config.toml
n_layer = 11
d_model = 256
n_experts = 40
experts_per_token = 6
d_expert = 64
d_shared_expert = 0
activation = "swiglu"
moe_layers = [0, 1, 2, 3, 4, 5, 6, 7, 8, 9, 10]
router_score = "softmax"
normalize_top_k = false
routed_scale = 1.0
balance_loss = 0.000631
balance_bias = true
router_z_loss = 0.0001
init_std_router = 0.00934
lr_router = 0.0014
vocab_size = 8192
norm = "rmsnorm"
norm_eps = 1e-06
tie_embeddings = false
optimizer = "soap_variant"
lr = 0.00327
beta1 = 0.95
beta2 = 0.98
grad_clip = 1.0
batch_tokens = 32768
seq_len = 512
train_tokens = 299900000
steps = 9153
dataset = "wikipedia_en"
Below are experts of layer 6 (counted from 0) of a mixture-of-experts language model. Rows are named router (the router's row for the expert) and show model dimensions 0-127. Each number is 500 + 50 x the weight over its row's rms, rounded and kept within 0 to 999. Numbers have three digits each.
After each expert's rows: "raises" lists some tokens whose logits its average output raises strongly, later layers aside. This comes from a sample of Wikipedia text that the model never trained on.

# expert 16
router:543547512456472395605608518408603526412505484471483519533508569477513462466488503507497491498480480463534420511507472458538565518460444588375509588490550482504474535466585550520448487456579449496489547612429574576507533519394472500510534559492490456420573441422444559516491386463445544475512538443544508524536380432527544544496476501466531520466472565452550513449519500495474524580464
raises: " and", ".", " of", "s", "e", " ("

# expert 12
router:566596593528470467539557590422511600544521497468524514497453504491497443524525549398442410419525502471528427460449514482507599444432476569440486546506505514517515510564623511453465515474428474511503532497499582573522569535433472506511528501573505498490632470486455408427459459457468548492484516460530474520558441502474588478540508435557592503478458554382500527538535503514568462500527
raises: " |\n", ",", " |", "/", ";", " |\n\n"

# expert 22
router:531521546454513434456493497503552512464441532617587550581496494455476501548515558440493475448452477515490475512512529476578510451501484532470603538507481461467544502471462642492494523479432439665557495516487454526442458540492533522510535536519448583594514513437462515534414458455453462488609601483401635446476557492560603572535444424547556476417500552488520534446501486516490542540454
raises: "aps", "ually", "ically"

# expert 27
router:516552583570472437501513506502587569508501565574483565541544485395441443491523605420506501429431500496615427463553456438490467538519515548462528489505526421489571478507541523485486478524437493533509539542490517520453474491334498478537382540576416515539604436453513539531385532434475484436483607405503537423500557511520537530551487406504635480448487558509508548480529477462568541564474
raises: " |", "-", ".", " |\n"

# expert 9
router:528504569513510428485528502403571580482513537522463536536464540436570489496475591485530496495393378505481438502476479482510639558384492596498466462540599469488465536426464537497454476460555501660658464614457533535468450533527457565498473524505446523467494413544452545495369476403419516440612537458483549444621433527459512573533509475420549437521508456466501471512515486448540481546528
raises: "-", "A", "===", "C", "R", "H"

# expert 23
router:583508507513585443473525537416549520456522506538504589513463513430500485471487487455539508450411442524499460475506407455481586484535448556458539431420561519518493603439461614386440479450503545575558536540500609535514496572478557561528454604558524563460551522482468566467450442442487560484574498496404505470548449512509556466461468439558506458463559495493534550514574462557625469464557
raises: "ter", "t", "A", "s", "th", " |\n"

# expert 15
router:481548566447485377506571479448513470496446522426493493522449461401526486428517487519456457492494466517514460549545497528465481456440487535487516531453517467553538556497543579416433465491600467498613490627539533514546513586466517537564440596569413589630517548439443538467476415527467502552532561428514538485502509574481545450519464494481523464512462541433521625458516536511538457521444
raises: " of", ",", "end", " for"

# expert 3
router:559528467479494475593504520406593521413450522535552479509477534445539468495480475503538467456495391596543443473499535459510539477404485523353561539562461465592437539481621520466378536474476393498476464629422499621520535621501562544535551528505505521556542506454460499503466397496468521528535540512462657479481488455523535511452431517537467430461456536511559519450556547566555475507492
raises: "-", " of", "\n", ".", ",", " ("

# expert 18
router:599554522496491467473557674512560531486550597513586475498421514448500458591505584447466448510486496589544423500500445476548538496461445567455453485546494513463453572562484543510497555452582455506589450519416585474462494503482580536559432468487439526473520436513504437533480462416460641450502538576498496467566465557555513526432463460542515522469470546467503517500545427486490523463525
raises: " a", " the", " an", " "

# expert 34
router:521616492508557530432581545496518540479525478632603500548480454476516396485605521389435541435443452495522490446614553456546548436458433473481529519491557548547502521521510483505461532409509466559545522493498529492455493512444492551485562557486454545504531530429526430532459502445513530485537570446444552543525467503632562495481490460420488464420491514372546535508497504524532494419505
raises: ",", " his", ";", " and"

# expert 11
router:510451517531497482452443522538499425456489605621650498489482368505599519487572499479393572461449457563491475469488528489477501455463516550503448518539523451539467483489603486388447543494568510576536417565552529544510587518526448481480506528478433600539454521475478483490449504501428544440503549489413534482535538475493588567435445500543507492461456473494551471411549492479553457421600
raises: "y", "hy", "ch", "ven"

# expert 33
router:532478482533567464507475554468496526539421508497558502546477470394485488530497631428501478387482465574460430428553446462503515472451489503444459507515558485501441494482483520525498570445459438551644453534490525538474433517539526567562596491445468583502472505511488438562452489417437502505581537483482492407572442526552571529502531452455429470415481550426559560491526488517552534571524
raises: ",", " (", ".", "\n", " and", " the"